From a checkpoint of a small mixture-of-experts model trained on Wikipedia: vocabulary 16384, 1 pick a token.
Below are experts of layer 6 (counted from 0) of a mixture-of-experts language model. Rows are named router (the router's row for the expert), gate (a neuron's input weights, with its number), up (a neuron's input weights, with its number) and show model dimensions 0-127. Each number is 50 + 10 x the weight over its row's rms, rounded and kept within 0 to 99.
After each expert's rows: "gets" lists some tokens that make up at least twice as much of what it gets as of all text. This comes from a sample of Wikipedia text that the model never trained on. Tokens count by the router's weight.

# expert 14
router:52 45 42 61 43 47 45 40 52 51 42 64 34 47 54 48 37 47 33 54 54 44 52 57 55 58 51 21 55 56 64 48 45 59 53 65 48 55 46 58 33 54 45 35 44 44 68 41 66 52 43 43 39 72 58 68 67 41 57 45 54 48 46 53 43 59 39 52 53 56 52 62 53 53 54 44 46 42 34 36 60 70 44 51 27 34 37 48 48 40 49 46 39 40 67 58 43 55 68 39 40 56 60 52 47 41 61 36 28 49 43 39 56 55 71 45 45 56 64 55 50 39 38 36 45 57 42 64
gate2:36 56 48 36 41 40 42 39 36 48 55 50 64 49 65 27 42 57 56 30 52 35 58 51 53 64 41 49 47 42 57 38 65 64 57 46 53 41 32 53 42 48 45 53 53 67 67 42 50 38 48 45 36 36 60 49 45 49 62 60 49 33 47 43 58 43 47 33 48 55 53 47 62 48 49 43 58 35 44 62 40 54 59 50 41 52 45 35 57 40 39 59 46 42 73 33 55 39 64 46 72 49 49 47 43 55 57 64 61 42 53 46 37 43 33 54 61 54 50 51 37 43 64 30 34 55 35 64
up2:51 42 54 45 50 57 38 55 37 68 61 62 44 69 47 56 67 56 60 58 58 56 67 44 39 62 54 43 43 39 47 66 58 31 62 62 59 54 55 55 54 48 56 61 59 58 51 49 54 48 52 50 60 41 45 44 45 54 42 46 54 69 34 46 38 36 54 65 60 61 61 71 64 45 35 42 38 56 34 40 49 52 51 49 58 42 55 44 49 57 44 57 48 48 56 42 33 34 42 59 43 32 49 50 38 52 72 50 58 43 67 70 34 52 50 41 66 68 40 61 43 58 46 56 52 36 71 39
gets: "-", "==", "===", "|", "=", "===="

# expert 3
router:40 47 47 53 47 50 40 60 56 57 58 48 49 27 62 50 62 48 58 34 61 36 53 58 54 70 59 53 56 39 49 65 40 44 60 44 58 57 40 27 48 50 36 53 35 51 66 28 56 63 70 52 42 47 52 45 35 56 58 49 56 49 55 61 56 51 59 54 44 35 45 52 45 49 58 48 53 49 55 47 64 48 44 55 54 42 55 44 49 47 41 54 42 35 53 29 60 64 46 49 57 60 42 22 43 34 60 44 61 40 28 58 45 46 56 60 55 46 55 39 44 54 35 75 77 46 55 38
gate2:45 49 40 68 49 51 45 48 59 33 47 51 66 27 42 57 50 64 55 40 40 31 48 52 42 58 55 65 35 32 35 44 46 39 50 41 46 45 51 57 45 40 54 44 65 49 60 59 59 45 50 39 31 38 40 47 51 56 32 31 49 54 46 30 37 62 59 39 53 51 32 55 45 50 40 40 43 56 55 50 46 42 56 40 36 56 55 51 50 49 65 46 44 47 45 35 43 25 59 78 40 50 57 47 45 67 65 38 42 57 71 39 47 52 53 56 64 57 49 57 62 63 42 61 58 48 45 49
up2:49 45 45 51 48 48 48 42 43 48 49 53 58 43 46 42 48 51 63 36 10 42 56 44 46 39 44 56 43 38 40 39 55 39 37 39 39 55 70 58 68 44 35 50 55 42 58 59 59 46 48 43 46 39 43 33 35 39 59 62 43 61 64 51 48 57 39 57 68 40 47 59 44 55 49 58 57 45 52 54 52 47 62 68 27 41 55 49 64 58 54 33 62 55 42 49 53 36 49 50 32 39 69 67 53 32 53 68 51 51 63 45 67 48 50 35 56 53 39 46 34 49 44 52 50 53 40 51
gets: " |", ";", "\n ", "a;", "s;", "pisode"

# expert 28
router:69 51 41 45 46 51 69 45 52 33 38 36 48 71 45 47 62 59 38 42 29 37 67 61 44 60 44 56 46 54 59 48 31 35 55 43 67 39 49 58 56 62 48 38 58 45 61 55 56 54 45 55 53 69 34 52 45 58 62 48 62 60 42 60 53 45 53 60 30 76 38 49 46 56 56 54 59 43 53 49 64 37 42 58 37 74 34 50 52 48 37 50 41 52 55 55 39 54 49 63 46 63 34 56 35 56 51 34 42 69 55 49 48 51 48 48 45 55 51 50 42 63 49 51 43 49 60 68
gate2:43 57 54 33 40 34 30 79 51 45 45 42 70 66 46 60 63 63 72 33 39 49 49 44 35 52 56 55 27 64 52 52 55 48 51 62 47 54 48 46 36 38 63 56 55 58 54 46 67 65 49 48 44 54 73 49 48 58 49 58 47 50 53 46 46 43 40 42 49 54 44 52 58 60 59 37 53 40 63 57 50 65 53 50 49 49 45 53 36 55 47 53 36 55 62 64 42 24 73 52 40 55 66 42 61 43 46 44 51 41 43 46 48 50 48 44 60 64 56 46 60 46 57 51 69 63 46 68
up2:67 46 50 52 49 63 57 35 63 64 56 57 32 37 45 51 54 55 44 62 46 47 50 57 59 60 56 40 73 49 42 61 50 47 48 43 58 51 66 50 52 64 39 27 40 47 47 43 49 35 46 57 63 43 39 46 42 48 58 49 43 45 57 63 62 48 69 64 47 34 40 60 27 47 39 61 50 52 43 57 51 58 50 59 39 49 43 26 49 73 33 44 63 35 47 34 54 71 44 47 63 45 44 65 39 43 43 48 45 64 49 50 61 44 47 59 44 39 42 53 48 47 44 74 48 41 50 35
gets: "\n", " Writer(s)", " Candidate", " resigned", " retired", " Thompson"

# expert 11
router:51 50 50 60 65 50 40 47 50 68 40 49 53 52 48 57 43 53 50 54 43 72 63 48 48 57 35 30 46 65 31 66 56 40 41 44 53 40 46 51 38 53 51 47 35 59 63 55 58 31 48 61 46 39 53 48 46 44 27 68 36 47 68 51 48 41 55 43 60 41 33 41 49 60 50 44 31 48 53 47 38 65 52 63 59 29 38 42 45 52 34 44 71 67 33 46 44 52 67 54 61 47 50 62 34 56 54 53 52 39 40 37 51 28 41 51 61 49 49 58 55 48 59 48 49 49 34 42
gate2:44 76 58 56 52 46 28 59 39 63 27 42 58 38 43 52 66 61 58 40 63 46 39 47 58 44 53 49 49 50 51 56 54 45 49 43 60 59 53 54 34 53 46 54 55 48 53 55 66 39 46 58 68 72 72 42 43 41 53 64 41 33 63 47 51 62 34 45 61 59 37 51 51 42 57 42 37 47 51 66 48 64 58 52 46 47 49 48 51 46 61 48 59 64 46 35 50 49 45 56 63 55 57 59 31 62 52 35 59 44 47 27 49 46 44 45 51 42 57 67 35 54 56 52 73 58 62 64
up2:54 69 56 37 54 59 46 54 56 44 46 50 52 53 57 56 61 57 42 60 45 49 56 55 61 47 63 50 64 52 29 45 58 56 37 52 53 35 58 55 47 49 54 47 33 38 40 48 49 60 57 49 54 37 59 53 25 67 52 47 40 55 58 36 42 49 48 57 55 58 54 61 54 29 50 41 62 61 60 35 40 43 50 54 52 52 35 47 50 22 53 47 57 45 56 56 27 45 46 58 43 51 47 55 51 12 39 65 52 48 56 77 43 40 62 28 52 50 47 31 41 56 49 56 55 38 42 49
gets: "m", "t", "p", "at", "ph", "op"

# expert 30
router:53 63 56 31 47 52 57 43 46 59 46 72 51 49 66 54 64 60 34 39 44 54 53 56 49 53 32 44 40 52 38 54 50 42 54 36 47 41 78 65 60 50 54 58 58 47 49 42 36 53 68 49 40 50 40 57 32 52 25 43 53 52 83 55 48 74 46 64 61 48 49 68 58 36 58 46 41 46 49 50 48 52 48 61 43 64 55 35 35 50 48 42 51 41 57 40 39 57 51 48 57 48 58 50 37 41 59 39 40 57 49 30 49 49 50 39 54 42 45 56 69 48 63 64 61 49 56 46
gate2:55 41 70 66 43 41 44 56 37 45 56 46 46 36 52 47 59 49 51 62 54 65 41 61 40 60 55 32 51 55 46 58 55 53 50 42 63 49 50 57 45 42 44 37 53 42 19 36 59 49 43 50 48 58 47 75 52 61 42 36 47 52 52 53 42 55 62 63 59 36 37 47 53 55 47 57 40 48 43 54 60 30 68 62 57 55 28 35 52 40 56 45 60 64 64 54 47 51 41 57 61 61 34 60 32 60 41 60 45 38 45 43 60 58 70 59 44 45 51 40 40 48 41 35 68 39 39 53
up2:45 46 64 66 39 43 71 35 45 46 51 51 50 29 48 55 32 54 40 52 61 48 70 33 61 40 62 49 61 38 38 45 52 64 54 45 61 46 44 56 55 39 58 47 49 37 45 52 48 25 57 48 49 39 63 44 46 40 29 56 35 48 37 50 53 43 50 58 47 57 54 75 54 32 50 67 41 44 47 44 44 56 50 47 49 40 29 57 40 61 60 60 50 45 42 56 50 59 32 57 53 52 47 64 29 65 54 49 66 60 29 39 42 47 40 37 45 57 52 36 51 54 38 52 39 58 57 54
gets: " |", " –", " -", ":", " Best", ";"

# expert 8
router:45 53 44 38 39 71 49 60 52 53 51 55 60 32 71 36 43 48 53 54 42 62 62 50 50 48 46 44 62 57 30 57 49 50 50 50 37 47 53 54 30 52 49 73 28 69 57 41 58 49 53 42 32 51 44 62 49 63 54 66 47 48 68 48 55 37 52 77 49 42 68 40 41 54 56 46 43 61 40 45 40 38 52 54 66 60 34 54 49 71 44 42 49 67 38 72 50 50 44 59 43 62 46 46 52 51 50 32 53 50 57 50 33 46 49 58 49 64 55 64 64 51 48 50 49 41 35 57
gate5:44 42 63 32 47 53 54 75 60 57 51 73 55 34 59 46 50 54 51 54 66 58 61 34 57 55 44 62 47 54 58 55 40 70 78 41 36 37 53 51 44 52 58 49 51 68 43 45 48 65 59 42 60 67 47 55 50 48 36 63 52 67 68 46 51 64 54 56 47 49 63 69 47 69 46 62 65 48 56 57 34 49 54 44 64 44 57 53 56 49 48 53 55 69 55 52 60 61 49 47 44 40 48 51 45 34 55 51 56 43 57 65 41 62 68 49 77 52 49 50 58 46 55 52 48 60 60 44
up5:65 45 63 51 50 63 49 69 56 54 60 45 54 49 60 35 46 34 40 54 51 70 32 43 59 45 58 50 48 49 61 65 40 50 57 41 63 43 47 39 39 67 55 61 49 61 37 46 42 33 62 52 48 51 59 57 27 59 44 29 67 48 54 61 50 46 78 52 50 33 57 67 45 64 51 54 63 65 42 64 53 59 65 55 42 52 35 50 40 53 48 59 45 52 63 45 42 36 65 55 55 49 63 56 41 42 43 51 60 44 63 42 59 40 50 61 47 47 52 50 61 59 42 41 69 43 51 68
gets: " B", " L", " H", " C", " D", " T"

# expert 4
router:58 57 41 46 39 45 54 33 45 57 58 45 57 43 79 62 39 59 46 39 56 42 56 52 42 66 50 56 55 35 44 37 49 57 65 74 62 65 52 40 51 45 44 63 60 59 69 48 49 42 51 53 47 52 75 42 42 37 50 57 54 62 46 33 30 58 58 65 45 63 45 41 62 54 60 44 50 54 56 50 30 47 54 55 59 49 36 61 45 40 61 44 52 48 53 49 49 50 53 31 62 46 53 39 54 52 54 38 52 32 62 43 39 66 45 48 55 53 54 61 66 38 43 31 58 60 29 54
gate4:68 70 40 56 48 39 42 33 38 44 51 67 61 51 55 48 50 46 49 79 57 51 51 38 59 46 47 46 62 49 46 49 53 50 45 66 54 43 45 53 58 62 53 65 64 57 70 54 47 55 49 23 55 67 43 48 35 40 48 39 45 74 33 42 55 51 37 54 40 59 44 53 63 53 44 56 52 45 61 45 52 52 70 45 42 37 61 41 60 54 53 32 54 38 59 46 38 39 53 58 52 49 58 58 35 53 69 38 60 45 54 38 56 51 64 57 62 61 37 46 47 37 46 39 46 35 58 61
up4:59 63 42 46 35 57 45 64 41 30 41 63 43 54 51 44 53 69 28 34 62 55 49 54 58 50 54 37 48 52 52 66 43 38 54 43 71 47 45 40 67 43 44 48 48 58 33 38 55 42 37 46 39 39 65 45 36 44 58 65 44 52 25 62 38 43 63 44 53 58 44 52 45 51 55 58 36 42 42 52 53 64 56 58 48 58 58 48 40 55 37 45 29 55 57 42 47 29 50 55 48 61 47 49 59 48 52 50 68 54 57 40 46 67 49 57 29 40 59 57 61 50 59 56 31 51 36 36
gets: " (", " (S", " (M", " (1", " (P", " (C"

# expert 0
router:46 52 52 52 59 46 52 39 66 43 48 49 39 46 46 39 51 49 59 42 59 63 38 46 66 48 60 53 47 44 68 47 67 56 38 46 48 73 47 37 42 58 43 38 52 65 39 48 44 28 56 51 38 63 65 43 71 61 48 34 35 50 53 42 60 38 42 36 57 37 59 40 43 46 54 52 42 60 58 54 38 45 54 44 37 43 37 63 53 70 72 49 47 42 41 55 63 55 45 48 40 33 37 28 57 53 44 44 43 65 64 48 56 58 68 69 36 60 60 46 50 47 50 40 57 62 54 55
gate3:34 51 55 50 38 60 51 59 71 65 50 58 45 35 53 54 52 71 52 52 63 49 39 32 64 60 53 59 38 52 52 54 64 55 49 45 36 69 49 54 56 54 55 31 64 52 66 44 31 32 57 59 32 55 47 41 70 57 52 54 63 49 43 62 45 38 58 49 44 53 51 37 42 50 52 62 55 53 55 44 44 53 63 45 37 50 67 36 40 37 47 27 55 42 45 73 30 40 35 55 58 37 51 39 59 52 57 38 53 48 41 58 40 44 55 68 51 46 67 54 47 48 59 52 44 52 38 57
up3:37 55 52 43 41 56 57 59 54 43 52 54 56 39 49 58 55 51 48 45 64 47 48 39 76 52 61 55 48 49 46 53 68 63 53 45 38 71 58 45 43 59 61 22 60 51 54 53 45 38 54 38 40 51 51 29 57 55 56 41 48 56 34 66 42 45 55 45 34 60 32 25 32 49 42 73 40 49 51 43 50 48 51 56 52 43 53 26 50 58 56 30 50 50 42 70 55 41 42 62 58 52 46 39 56 58 49 41 50 54 36 59 60 50 56 71 63 44 59 43 58 50 63 44 40 54 50 65
gets: " |", " population", " were", " living", " two", " age"